Experts of a small language model: 64 experts in each of 7 layers, 80 GeGLU neurons an expert.
Below are experts of layer 7 (counted from 0) of a mixture-of-experts language model. Rows are named router (the router's row for the expert), gate (a neuron's input weights, with its number), up (a neuron's input weights, with its number) and show model dimensions 32-63. Each number is 50 + 15 x the weight over its row's rms, rounded and kept within 0 to 99.
After each expert's rows: "comes after" lists some tokens at least twice as common just before its tokens as in all text. This comes from a sample of Wikipedia text that the model never trained on. Tokens count by the router's weight.

# expert 3
router:38 34 55 33 30 64 49 37 51 68 57 75 59 35 29 69 32 65 39 54 18 50 32 46 36 35 52 28 64 55 38 40
gate12:45 27 63 33 39 56 59 44 36 37 54 79 71 53 27 66 51 54 48 59 36 35 75 81 29 57 50 57 45 65 34 05
up12:28 60 44 40 48 65 35 54 36 35 45 47 58 46 60 26 33 50 54 18 57 69 55 45 84 55 42 61 39 64 66 41
gate13:34 33 45 56 36 60 67 48 54 35 45 79 58 69 70 41 45 55 48 51 51 54 43 76 25 66 61 33 66 56 54 43
up13:35 49 62 21 37 75 34 56 42 45 23 64 40 42 62 56 52 36 64 24 55 54 57 60 64 37 56 68 64 58 38 40
gate14:41 61 76 42 49 63 44 27 27 91 52 47 85 33 46 78 69 34 43 57 39 36 84 42 44 45 47 53 64 58 64 31
up14:27 57 65 40 45 34 26 34 60 67 13 08 53 68 47 41 51 52 46 44 42 50 55 47 34 62 47 41 27 41 35 72
gate15:53 56 22 37 51 75 41 27 53 44 49 80 62 44 33 96 47 35 50 67 35 46 53 55 29 46 49 44 49 64 45 42
up15:39 33 34 66 46 07 72 57 36 30 27 40 36 42 59 32 64 66 36 53 48 21 68 17 49 60 43 58 55 44 52 40
gate16:54 23 47 76 49 48 72 29 72 40 38 71 80 49 51 72 71 39 44 64 27 31 71 60 36 42 59 76 40 69 24 33
up16:51 36 49 93 52 52 39 63 45 65 54 43 54 45 45 81 19 54 35 43 38 60 29 49 44 54 56 62 45 57 56 41
gate17:58 27 90 49 56 67 43 47 46 32 46 55 54 51 50 84 42 32 45 51 44 26 53 36 29 75 52 47 52 60 37 60
up17:66 42 47 52 20 40 81 43 48 24 22 45 48 76 65 56 55 56 47 42 90 43 47 60 55 53 55 69 37 47 53 27
gate18:30 27 46 46 40 60 58 42 49 50 61 48 39 55 68 56 78 62 48 33 54 62 53 49 65 67 59 63 48 33 28 55
up18:49 49 44 49 42 63 53 57 74 38 43 36 58 63 20 73 41 35 43 38 37 47 68 29 47 38 70 49 28 45 41 46
gate19:59 40 50 46 33 57 57 51 34 44 49 65 38 28 51 67 57 51 55 53 47 64 55 45 52 51 37 32 57 71 61 32
up19:44 09 70 53 36 59 38 37 38 63 55 66 45 57 70 52 64 65 33 45 43 44 37 58 37 22 46 46 68 41 37 46
gate20:47 33 32 50 77 67 56 29 46 71 65 32 61 53 43 95 64 34 45 74 27 48 56 64 32 41 64 53 54 55 65 45
up20:69 33 37 43 56 55 55 34 54 53 51 33 56 70 29 09 72 30 72 58 55 67 51 36 25 64 58 70 34 33 42 54
gate21:48 13 56 59 29 80 52 44 42 70 59 57 53 45 24 44 29 43 39 35 39 24 46 42 39 54 60 53 45 16 48 31
up21:49 44 55 46 56 67 49 52 58 34 60 78 70 35 68 44 73 59 60 44 51 53 69 19 72 52 38 38 37 58 45 43
gate22:45 26 74 51 56 70 58 51 58 44 54 54 76 51 39 72 53 38 63 78 39 15 46 36 54 57 23 32 44 32 36 23
up22:54 21 80 66 56 49 59 49 58 31 42 52 32 52 87 45 47 53 37 19 63 26 33 45 35 33 54 76 61 37 62 71
gate23:27 04 54 41 46 66 44 36 57 76 43 58 45 60 48 66 36 44 26 47 54 63 21 63 67 40 51 25 67 39 42 74
up23:73 83 71 69 67 59 41 71 63 49 62 47 45 27 56 56 56 58 68 49 37 41 43 52 53 54 28 54 67 39 78 36
comes after: " |", " the", ",", ":", "-", " and"

# expert 54
router:43 24 66 38 59 68 35 44 40 52 34 42 80 45 49 72 82 72 47 29 55 68 37 47 60 31 62 58 03 64 44 37
gate0:67 39 48 43 56 87 59 39 57 38 20 60 63 59 71 52 66 41 54 69 51 42 60 44 36 50 34 56 00 38 51 40
up0:68 56 59 61 48 52 64 77 30 48 47 54 45 40 59 73 41 72 48 34 62 63 52 62 53 56 55 37 47 76 63 77
gate1:61 42 56 37 49 41 38 42 54 42 53 40 63 58 44 65 65 58 60 29 27 27 50 54 45 51 49 65 34 54 75 48
up1:48 63 50 40 51 47 72 68 47 67 51 45 30 34 56 52 74 52 33 27 62 24 18 49 26 60 37 31 56 46 53 63
gate2:80 79 48 56 56 60 53 42 40 54 44 50 65 66 43 33 55 76 55 36 31 73 80 43 34 44 57 63 66 74 79 43
up2:30 42 27 65 45 28 48 68 57 57 61 54 50 58 74 59 55 55 58 90 50 44 56 49 56 47 54 58 59 58 77 45
gate3:73 17 51 37 28 43 61 35 39 47 34 53 67 62 66 77 62 35 64 87 36 45 72 49 36 47 42 61 23 62 60 44
up3:35 84 52 68 37 54 59 76 31 39 45 50 57 46 46 51 42 51 51 93 53 66 45 57 61 52 69 31 53 47 62 55
gate4:63 37 20 54 46 45 63 53 43 41 63 45 62 70 56 64 68 63 21 37 29 52 66 63 41 59 57 50 45 49 50 60
up4:56 47 44 67 32 26 28 63 59 48 64 65 74 43 28 45 36 63 42 77 62 20 57 47 61 56 54 39 61 47 34 30
gate5:48 34 67 32 58 84 46 37 36 60 61 77 65 51 60 73 84 39 67 55 68 77 35 49 53 61 49 61 18 48 55 51
up5:24 56 53 43 61 43 54 42 82 31 19 44 92 43 54 59 47 61 45 49 57 83 69 65 28 56 50 66 37 44 56 36
gate6:32 18 39 51 70 38 29 40 12 57 49 35 38 57 67 57 62 38 69 49 44 58 59 46 66 10 64 42 22 70 69 51
up6:44 80 70 40 47 72 61 63 61 54 73 77 34 35 71 79 55 47 72 82 62 55 51 29 63 45 42 56 49 65 37 39
gate7:68 33 59 44 52 58 56 50 46 55 33 11 45 56 68 61 78 41 41 39 35 62 30 00 49 46 46 73 29 89 30 50
up7:54 61 56 46 53 44 61 51 74 15 49 30 30 51 53 34 71 39 53 56 56 69 63 56 73 25 70 56 53 40 43 30
gate8:55 13 59 52 54 46 25 31 83 62 32 34 75 27 64 66 62 47 28 35 60 47 44 44 46 31 50 42 21 52 64 41
up8:59 39 52 46 57 80 50 47 00 71 73 66 65 31 45 34 81 74 48 55 51 32 38 13 70 57 50 80 25 56 60 47
gate9:66 24 61 52 51 62 52 51 11 46 48 58 41 49 75 38 59 36 28 87 39 29 62 28 45 44 54 20 36 36 09 32
up9:37 50 11 68 75 57 66 58 75 30 58 57 60 61 47 41 26 56 68 54 44 34 28 60 55 49 43 40 56 53 36 47
gate10:36 43 51 59 47 66 56 44 47 43 69 68 40 69 67 66 63 41 65 45 71 55 37 58 80 18 30 62 22 60 63 56
up10:10 43 62 50 59 47 32 58 39 65 64 65 62 38 46 88 25 37 30 54 61 60 58 64 60 50 38 32 44 44 56 53
gate11:12 28 57 74 52 51 53 29 45 23 51 59 53 35 47 65 69 52 47 54 36 28 29 20 56 47 52 31 31 50 38 39
up11:46 42 58 57 66 51 30 42 87 47 53 71 43 37 66 59 52 73 80 28 54 33 46 57 70 45 24 35 44 56 69 58
comes after: " the", " to", " a", " and", "'s", " his"

# expert 62
router:89 74 68 69 36 33 46 41 28 54 41 65 43 23 45 51 34 77 58 79 46 53 33 63 52 55 52 55 78 37 31 57
gate7:54 57 32 39 49 37 64 40 20 17 46 35 82 44 74 49 33 31 55 22 36 29 46 67 30 60 26 51 55 32 71 52
up7:32 54 39 54 53 24 40 53 35 63 68 49 53 83 35 35 95 73 65 48 82 47 54 75 51 60 45 46 57 68 66 45
gate8:61 54 52 81 38 38 29 13 58 20 39 78 58 18 69 51 37 49 52 40 55 56 44 32 41 20 41 66 55 39 84 75
up8:47 62 56 59 54 41 48 34 44 45 36 51 83 39 39 68 54 72 28 80 72 60 45 64 71 44 48 63 29 57 51 38
gate9:79 32 48 53 22 31 70 49 49 18 46 45 67 34 42 44 59 59 39 44 48 33 26 44 39 45 35 36 47 38 70 41
up9:48 43 40 69 40 43 58 69 53 73 58 47 46 46 71 72 46 70 34 44 61 53 50 59 69 49 44 25 66 52 84 72
gate10:80 58 24 58 48 13 60 65 73 54 56 72 23 47 58 60 50 55 53 43 59 46 45 60 56 47 49 54 64 76 39 29
up10:32 50 46 73 45 70 38 69 70 57 58 63 24 59 50 51 66 58 55 24 76 99 35 56 52 71 56 71 43 56 66 43
gate11:73 44 31 54 24 54 56 31 31 41 52 32 44 67 66 44 50 47 43 37 67 34 23 78 39 41 67 57 54 40 61 70
up11:78 51 44 54 21 41 56 49 79 38 27 79 47 66 33 56 66 50 52 45 48 47 43 43 51 46 54 36 49 61 43 55
gate12:56 44 28 72 38 55 48 77 45 60 56 66 40 22 71 66 49 40 48 54 64 37 38 53 41 35 28 25 25 41 19 58
up12:67 33 58 81 51 54 51 50 64 78 32 54 38 62 38 50 50 33 45 50 60 37 32 54 46 43 66 51 57 75 31 46
gate13:73 71 59 66 60 56 86 53 54 50 60 53 40 44 42 66 58 14 61 58 46 28 59 20 55 33 28 37 49 32 09 59
up13:78 56 50 50 40 42 70 30 70 63 49 65 63 25 68 50 42 55 49 67 57 46 55 49 46 73 51 52 68 22 04 48
gate14:66 66 47 48 37 56 58 78 54 33 53 39 61 37 40 25 48 53 56 81 52 25 43 61 33 38 17 40 66 38 41 37
up14:58 44 67 54 47 52 38 59 39 34 48 51 78 15 37 74 33 26 69 39 28 45 60 43 71 42 75 43 48 33 48 53
gate15:37 55 54 62 48 37 78 61 55 48 52 56 51 49 41 15 69 39 31 59 41 53 47 59 43 59 42 33 44 38 59 49
up15:44 77 57 40 61 54 54 36 35 16 47 80 30 47 45 51 45 65 54 43 40 58 29 44 40 62 52 70 60 33 75 66
gate16:61 52 15 36 50 66 66 35 76 23 67 66 37 36 58 27 49 52 71 56 58 35 37 41 32 44 43 60 52 50 43 36
up16:54 35 44 82 25 38 60 63 59 14 50 57 59 31 77 69 49 63 42 32 61 57 50 42 54 60 53 40 49 61 43 48
gate17:53 41 44 51 69 16 57 40 72 68 59 47 28 31 56 58 06 56 60 37 69 48 27 58 44 77 57 27 46 47 48 47
up17:56 40 80 54 32 52 73 40 43 52 55 38 34 77 70 63 57 38 49 47 79 40 51 44 40 68 65 49 39 72 58 54
gate18:83 87 69 75 40 47 76 65 41 30 45 45 49 07 59 65 55 57 38 51 51 58 55 67 79 51 57 23 44 02 32 48
up18:37 56 41 56 63 66 48 44 55 63 20 67 39 68 54 46 52 34 54 46 57 58 71 55 49 31 76 62 67 61 78 89
comes after: "2", "1", " ", "|", " (", "In"

# expert 56
router:59 69 44 18 57 68 56 43 64 68 62 61 73 33 39 43 15 48 60 38 24 42 42 46 50 67 54 62 72 64 29 35
gate11:77 60 33 43 56 41 39 41 60 28 54 89 57 35 45 41 64 29 34 32 52 21 38 47 48 45 47 66 69 48 37 16
up11:52 62 57 44 57 83 46 61 34 47 49 41 51 52 54 54 33 54 41 47 57 44 41 38 49 46 60 56 59 43 39 41
gate12:49 28 27 37 46 58 38 34 38 59 35 36 72 70 46 62 58 56 38 22 55 47 28 49 47 52 84 55 49 68 54 35
up12:47 60 71 54 62 31 68 45 60 59 19 54 43 52 37 73 54 48 60 61 58 60 26 34 54 47 37 61 25 26 30 65
gate13:47 40 42 39 39 68 27 65 57 38 91 42 61 61 43 69 19 50 47 16 66 32 74 62 55 70 44 72 48 35 56 63
up13:47 41 76 42 38 45 76 68 65 51 55 55 54 37 52 52 00 70 59 03 55 58 42 27 57 85 37 33 63 44 51 35
gate14:57 31 40 48 61 44 60 50 38 44 48 35 71 45 62 48 59 58 40 58 46 53 65 43 39 50 83 76 35 45 31 35
up14:49 45 53 09 55 59 53 64 50 67 44 42 60 35 37 34 34 49 33 38 18 40 58 72 57 51 25 92 71 66 59 56
gate15:76 81 40 42 60 52 45 73 25 76 77 31 45 53 61 41 73 43 61 34 38 37 48 39 39 74 51 55 89 62 66 40
up15:43 50 51 48 67 10 50 78 35 24 68 27 33 59 48 49 64 44 62 32 59 29 42 32 29 10 18 42 49 54 52 58
gate16:63 48 56 37 75 77 30 45 78 57 40 36 52 66 43 37 43 59 58 49 59 59 66 73 29 46 73 56 62 28 38 46
up16:39 62 82 60 46 32 75 71 50 42 79 63 48 37 32 73 32 52 65 61 64 69 60 23 42 41 52 51 39 35 38 45
gate17:91 55 40 32 78 53 36 40 44 47 59 41 49 50 48 60 57 16 36 39 50 10 30 55 37 59 51 19 51 48 40 23
up17:29 75 62 45 47 36 43 42 59 47 50 26 92 52 49 41 37 59 22 38 55 81 44 72 48 49 64 24 47 50 73 54
gate18:55 58 46 46 55 68 49 56 43 72 56 49 63 37 45 71 69 55 45 55 42 51 44 63 46 54 66 62 55 41 56 24
up18:64 51 45 43 35 42 45 55 45 51 62 71 48 76 37 57 56 33 25 54 43 55 63 71 60 51 51 42 72 91 50 57
gate19:48 34 47 34 41 53 65 51 56 41 51 39 40 47 50 55 57 23 68 33 46 39 72 50 43 63 53 63 42 44 54 27
up19:66 63 42 48 57 49 43 50 43 78 59 43 43 35 69 47 54 41 39 44 54 53 45 81 50 32 44 77 52 58 71 34
gate20:44 49 47 57 64 56 63 40 62 61 47 64 52 34 48 74 08 55 63 44 57 61 64 40 56 50 59 88 52 39 40 26
up20:68 25 38 53 55 56 57 25 50 31 69 81 52 73 37 29 39 52 62 24 60 66 30 13 63 13 60 56 48 62 49 55
gate21:55 41 34 29 86 64 63 49 61 69 66 45 67 60 61 32 49 47 66 52 34 44 59 48 36 55 39 57 48 55 66 41
up21:58 41 34 24 60 49 38 60 99 65 50 47 45 61 47 45 30 18 62 38 35 44 60 61 78 70 42 39 37 43 67 42
gate22:35 87 53 32 32 69 66 38 27 26 49 54 51 24 45 54 12 48 67 47 46 41 38 59 64 57 43 51 55 72 68 35
up22:26 55 51 37 38 62 44 34 61 71 25 45 60 59 64 53 37 64 42 64 46 41 76 42 46 53 68 41 29 48 56 63
comes after: " (", " \"", "==", ".\n\n", "\n\n", "==="

# expert 63
router:43 46 60 35 76 23 44 58 53 48 68 54 43 47 34 50 41 57 47 69 36 48 70 30 57 60 73 58 72 38 53 44
gate0:32 45 49 36 51 80 58 48 63 26 36 33 51 63 48 42 56 41 60 58 70 20 55 38 35 75 67 53 77 39 35 65
up0:50 49 39 34 49 67 64 61 13 71 16 49 57 63 17 58 45 40 53 48 60 61 59 20 60 37 75 41 53 64 58 51
gate1:80 43 81 52 48 50 75 81 69 58 68 59 53 57 41 71 45 63 44 36 42 60 44 46 73 33 60 43 42 63 79 44
up1:43 80 47 51 35 42 40 54 43 75 66 42 57 56 48 54 40 40 78 40 66 53 71 52 28 62 69 39 34 74 60 52
gate2:63 46 36 62 38 58 59 55 74 65 55 49 30 38 42 28 60 45 52 34 35 42 34 69 43 66 58 39 69 39 64 51
up2:54 53 65 58 50 52 34 73 51 63 16 35 39 52 37 32 22 52 55 52 48 82 36 29 77 81 57 55 35 40 69 17
gate3:37 37 54 39 77 60 35 54 51 15 51 65 51 30 51 66 51 42 64 59 64 52 78 36 58 39 27 50 62 45 51 61
up3:43 53 47 36 59 27 35 47 70 61 65 34 76 48 65 28 45 39 47 45 53 49 72 34 96 34 41 33 56 46 39 51
gate4:45 33 59 67 35 55 57 43 46 42 49 51 69 56 63 80 49 18 23 63 49 44 75 69 40 38 94 49 47 68 71 19
up4:44 37 66 34 44 47 54 52 65 38 56 71 53 57 69 34 55 54 45 80 55 41 20 39 36 27 45 67 50 67 27 67
gate5:30 60 55 73 41 58 66 40 26 42 45 33 59 46 45 63 58 41 49 58 52 37 30 36 66 24 41 28 48 09 55 54
up5:39 39 54 49 46 49 57 53 59 44 74 53 28 43 10 42 74 61 35 48 71 30 29 39 42 74 61 39 36 45 55 25
gate6:82 42 58 53 52 37 39 51 54 33 31 25 56 42 61 42 40 34 44 41 37 50 61 45 47 52 59 54 41 42 87 60
up6:65 48 46 43 53 67 30 54 71 58 62 45 56 44 37 37 47 52 44 48 29 36 73 29 43 31 28 44 44 67 27 42
gate7:67 68 44 42 56 49 59 63 73 47 56 79 53 38 50 45 70 31 67 58 67 48 83 47 46 45 75 34 39 37 62 35
up7:54 60 42 47 58 26 33 42 76 41 32 44 25 46 39 75 69 38 79 82 58 44 61 33 40 49 44 30 64 57 55 43
gate8:54 63 49 49 38 61 44 45 50 49 40 61 60 70 43 51 50 45 61 67 40 23 61 34 33 58 56 43 55 15 49 38
up8:37 49 62 42 30 29 66 45 25 20 49 57 56 44 56 69 27 58 48 49 33 63 37 73 44 44 77 64 44 61 43 47
gate9:55 26 29 46 67 36 60 85 33 54 50 57 23 37 62 74 44 56 33 56 37 47 46 58 38 54 39 70 41 57 71 59
up9:95 26 51 62 39 53 50 48 52 17 29 65 48 41 52 51 40 88 47 46 57 62 62 71 28 72 76 43 58 54 48 31
gate10:37 26 47 45 54 61 74 37 43 24 50 55 32 28 63 49 57 29 51 54 49 34 65 27 31 54 80 58 61 50 69 35
up10:53 61 66 41 51 69 43 49 73 59 47 58 85 41 68 52 45 46 55 20 09 57 46 41 52 48 61 54 57 59 41 70
gate11:72 43 69 68 50 54 61 68 32 34 53 44 32 00 56 72 62 35 32 30 40 54 53 33 52 65 26 39 49 29 31 37
up11:43 56 59 57 47 58 47 57 70 50 33 31 47 42 70 51 52 28 27 41 70 39 46 28 41 34 43 50 57 75 36 16
comes after: " the", " a", " The", " his", "'s", "The"

# expert 1
router:34 37 65 62 45 33 64 39 20 86 35 39 41 54 56 46 33 75 45 54 64 47 86 35 72 43 35 26 43 62 65 25
gate12:32 61 68 67 30 38 65 53 37 55 33 61 45 48 57 65 75 54 42 51 31 37 54 29 49 67 40 30 42 52 73 21
up12:28 48 50 60 72 30 46 63 59 50 62 62 65 56 44 38 42 68 39 11 58 18 66 32 70 48 36 51 27 48 47 79
gate13:32 19 81 65 42 37 68 49 67 32 57 47 48 65 94 59 62 54 76 46 44 44 68 30 41 42 42 21 47 60 75 39
up13:50 60 49 48 74 41 66 77 64 21 55 28 46 70 56 70 33 57 48 25 54 72 51 74 59 46 36 36 34 61 56 23
gate14:44 59 62 72 70 88 66 50 49 36 46 44 68 39 59 42 75 51 52 33 54 61 60 45 49 51 46 47 32 44 51 37
up14:44 27 73 33 33 58 56 64 43 59 46 45 62 57 53 66 37 27 35 55 13 59 36 47 83 52 46 56 75 69 56 54
gate15:49 56 54 35 44 62 30 55 39 54 32 51 71 49 60 39 77 35 15 53 38 32 72 25 25 60 27 41 48 65 65 33
up15:73 68 79 40 79 32 51 48 30 74 47 28 71 63 69 63 55 73 54 46 52 69 53 37 46 24 65 46 58 54 66 27
gate16:42 44 69 84 69 43 66 39 31 41 13 46 40 42 23 47 50 55 43 43 21 55 67 73 51 54 24 68 68 48 52 44
up16:58 47 45 36 34 41 50 43 30 74 43 57 47 47 35 62 58 66 58 43 34 32 78 48 40 51 47 42 53 74 72 45
gate17:38 37 72 65 39 54 73 44 44 37 38 48 62 52 62 56 49 49 35 49 71 24 57 43 58 45 51 20 56 47 77 28
up17:26 58 62 52 35 47 69 56 64 88 24 47 73 74 48 32 50 32 28 59 41 43 54 59 83 48 24 46 38 31 32 49
gate18:28 31 89 36 54 21 81 30 46 42 37 48 44 50 56 51 48 40 61 36 39 51 46 44 26 40 50 20 43 50 76 29
up18:51 56 21 35 48 54 30 57 62 47 48 15 68 65 77 45 61 32 51 58 62 39 66 57 45 44 62 40 42 55 34 26
gate19:45 33 23 54 58 30 66 59 41 53 31 38 43 51 51 49 72 48 46 48 34 27 63 22 13 62 59 45 52 83 52 62
up19:50 42 00 79 22 05 43 31 45 73 72 68 35 46 54 32 62 32 39 59 53 60 54 47 37 43 53 47 63 41 53 41
gate20:59 31 82 39 24 55 24 53 20 50 46 51 51 51 55 83 52 47 28 56 48 53 49 44 27 57 46 55 20 41 73 58
up20:74 57 32 43 57 50 28 57 42 42 64 35 61 73 50 41 40 72 41 33 65 50 44 56 32 38 33 48 53 62 49 54
gate21:43 35 33 44 49 20 46 63 52 53 46 33 52 63 21 72 60 24 23 55 76 36 62 58 23 55 51 53 34 84 64 46
up21:60 38 81 40 31 48 63 62 40 53 53 70 61 30 49 50 71 43 44 21 51 34 67 40 38 34 47 41 62 70 56 59
gate22:34 29 47 40 75 78 82 60 25 64 43 43 42 60 26 66 46 67 45 41 45 25 70 31 23 39 22 44 58 64 67 68
up22:46 82 43 36 59 49 44 61 28 34 41 22 58 31 59 64 73 60 43 70 39 42 53 42 41 62 45 72 60 52 49 80
gate23:56 15 61 67 53 63 64 47 64 34 25 62 58 53 47 73 35 38 46 49 63 44 35 36 46 77 59 49 33 49 57 00
up23:37 40 16 53 78 29 56 55 66 56 55 36 43 35 30 42 51 48 49 42 76 52 56 61 63 04 16 52 47 30 51 38
comes after: ",", " in", " |", "|", ":", " the"

# expert 28
router:29 72 45 66 58 50 47 38 22 47 29 18 54 58 17 78 41 40 40 65 60 52 68 53 44 40 47 51 38 53 58 66
gate12:19 61 49 59 76 56 52 45 38 49 62 43 44 60 52 37 45 40 48 63 34 51 55 46 74 62 17 69 29 62 74 66
up12:40 42 74 42 53 47 31 58 49 59 70 44 39 51 83 77 43 49 61 66 54 53 64 79 38 50 52 31 55 61 60 72
gate13:35 33 41 61 63 32 78 47 51 46 46 63 59 66 55 59 66 35 52 45 60 13 66 48 48 23 37 50 64 55 54 59
up13:57 58 33 39 19 57 44 51 63 54 45 72 54 51 74 42 55 64 46 56 59 59 82 54 39 48 60 38 70 65 48 44
gate14:43 58 55 44 59 51 52 36 49 57 53 57 44 41 53 54 79 35 28 57 55 44 54 49 50 83 34 73 44 47 54 25
up14:61 53 58 42 77 55 64 60 80 32 45 49 47 48 55 79 55 50 49 65 64 45 14 37 52 43 57 46 49 26 53 41
gate15:53 38 48 26 34 62 41 30 65 39 67 47 57 60 40 68 54 42 77 21 58 61 59 64 55 50 49 18 29 39 74 63
up15:11 48 60 40 38 45 67 48 43 64 70 65 55 38 48 77 45 50 58 61 42 41 44 67 74 28 37 39 36 29 57 86
gate16:71 50 59 29 38 35 31 42 62 48 34 63 82 32 41 40 43 30 55 66 49 45 85 33 47 44 32 53 52 13 58 35
up16:58 59 38 33 09 31 55 41 50 27 49 54 53 53 62 52 46 25 58 36 59 37 56 38 62 56 60 46 42 38 30 71
gate17:48 55 60 42 15 31 80 39 71 54 44 37 50 38 27 55 61 30 37 51 43 50 55 48 44 26 41 54 51 56 45 49
up17:59 35 48 65 41 44 53 68 53 53 33 47 41 43 43 47 28 58 42 39 58 33 19 47 52 71 40 50 54 44 39 61
gate18:33 66 62 57 52 48 32 22 45 59 47 38 44 41 54 78 31 57 52 45 28 72 55 50 53 60 55 63 09 55 81 58
up18:61 05 48 47 46 26 55 40 51 64 32 62 64 31 33 31 57 34 28 32 45 43 57 71 57 48 79 51 80 60 50 44
gate19:49 74 28 58 49 62 65 49 38 63 33 49 66 38 60 57 75 40 60 52 63 44 30 20 45 53 53 70 46 53 62 80
up19:35 51 53 62 22 57 54 63 46 72 25 54 76 84 35 37 40 46 49 33 66 42 14 54 20 66 61 83 48 52 60 52
gate20:60 66 79 87 52 49 70 36 37 39 56 38 57 39 36 80 56 29 41 42 65 81 61 71 37 59 38 67 24 25 53 78
up20:38 69 67 73 65 46 41 77 59 62 56 53 46 33 50 45 67 36 49 37 57 48 60 71 46 50 30 46 62 66 74 51
gate21:39 76 67 79 56 30 53 33 54 60 50 70 69 55 54 77 54 46 51 30 68 33 66 71 78 40 22 73 31 48 32 46
up21:72 44 56 68 55 56 12 55 43 72 30 62 54 52 45 20 48 43 38 47 41 11 51 46 44 47 21 54 67 50 30 49
gate22:50 45 26 57 37 62 25 55 64 33 73 47 30 50 54 55 44 28 41 67 56 61 73 59 60 29 39 73 47 53 65 72
up22:52 20 65 45 32 39 71 18 40 35 50 41 67 54 44 60 48 51 58 34 45 38 40 58 30 40 53 47 52 40 35 92
gate23:40 52 76 47 15 42 55 12 35 56 44 68 71 51 64 69 44 25 49 54 60 57 43 51 33 48 14 52 49 38 28 36
up23:57 73 65 40 55 35 41 62 53 40 50 44 65 46 43 56 56 36 54 54 73 38 53 28 56 22 39 37 50 39 54 45
comes after: " |", ";", " M", " –", " —", " N"

# expert 10
router:58 22 63 43 68 51 34 57 38 62 11 44 28 43 61 42 45 56 76 14 58 79 71 49 86 65 46 83 45 55 52 40
gate12:58 43 35 58 46 39 34 80 43 60 45 47 57 29 57 38 51 32 53 17 40 24 38 55 60 45 64 49 33 50 63 38
up12:52 33 41 60 56 47 45 66 47 73 54 91 50 49 51 42 69 52 38 69 58 58 35 58 43 60 79 63 57 48 71 41
gate13:36 41 57 46 54 33 55 33 73 41 51 47 41 76 31 58 45 24 39 45 51 54 80 53 43 74 46 61 49 49 57 57
up13:69 73 26 65 52 52 67 51 52 40 64 47 59 34 51 62 33 28 30 53 54 34 49 46 46 32 36 53 41 65 62 60
gate14:56 54 32 67 41 35 70 71 60 45 61 65 32 20 67 46 52 50 52 37 62 34 72 68 64 30 54 78 32 68 17 38
up14:38 43 25 60 49 47 66 34 60 61 47 43 47 65 61 63 44 38 61 38 52 68 51 68 63 23 50 65 37 54 28 56
gate15:51 46 59 55 87 68 45 43 36 63 29 60 59 55 86 33 58 49 54 46 57 42 47 39 41 29 52 60 68 38 35 39
up15:53 41 44 66 76 40 60 76 59 85 18 36 52 47 78 61 79 46 35 70 69 41 52 47 48 44 55 48 78 51 24 49
gate16:46 78 59 45 42 70 53 33 51 56 35 60 66 36 62 56 48 47 61 40 36 32 40 36 77 20 37 52 27 22 68 21
up16:85 09 71 51 51 42 30 41 43 66 73 43 35 53 15 56 38 22 55 34 46 41 25 45 48 22 30 49 49 46 08 49
gate17:57 50 68 52 51 49 34 46 45 47 45 48 59 40 55 50 38 43 47 52 41 46 37 48 56 65 57 39 31 19 36 26
up17:61 33 47 45 47 55 55 62 58 56 20 33 67 41 39 55 44 61 58 69 50 52 54 30 66 47 64 05 51 44 18 52
gate18:59 27 46 26 39 65 63 37 39 56 25 71 31 42 47 41 41 45 48 42 54 63 60 51 54 37 67 49 57 35 75 32
up18:61 62 41 50 38 25 39 60 29 18 55 52 57 45 58 43 59 57 39 48 05 48 64 61 47 35 53 37 79 68 47 64
gate19:55 32 60 41 78 20 59 61 54 52 49 66 60 10 65 66 50 54 45 44 52 32 63 59 49 70 45 62 50 42 42 41
up19:50 44 52 37 47 43 54 52 61 12 44 66 57 81 52 51 56 58 50 28 30 56 59 55 58 38 58 28 45 30 68 76
gate20:38 33 31 47 60 61 59 47 76 62 41 55 71 44 42 47 54 42 42 42 58 46 43 19 42 42 26 45 50 60 36 42
up20:54 50 75 14 23 94 44 29 16 40 56 71 60 62 60 70 58 48 56 44 25 55 56 42 48 42 71 67 27 53 47 26
gate21:57 37 60 72 48 58 60 46 73 67 54 50 45 35 53 32 68 23 33 56 35 53 59 14 59 80 22 45 24 47 51 32
up21:21 28 46 58 20 18 49 69 37 51 40 66 54 48 35 52 45 61 46 38 75 56 31 67 49 49 66 40 40 64 38 49
gate22:83 49 51 21 58 43 42 46 62 60 24 51 39 64 89 38 60 22 79 24 79 54 58 66 72 46 60 50 47 23 67 10
up22:82 42 45 26 38 38 63 52 48 36 47 69 37 42 37 63 46 30 80 49 71 34 61 59 66 59 57 54 39 04 52 54
gate23:67 24 47 86 58 38 45 25 47 32 64 28 61 40 58 58 57 28 32 77 48 42 55 40 57 32 37 51 51 35 50 21
up23:77 42 33 55 38 50 48 84 66 36 47 44 23 74 61 32 53 53 51 65 63 47 68 39 79 65 36 53 54 47 53 42
comes after: " |", ":", "-", " of", ";", "|"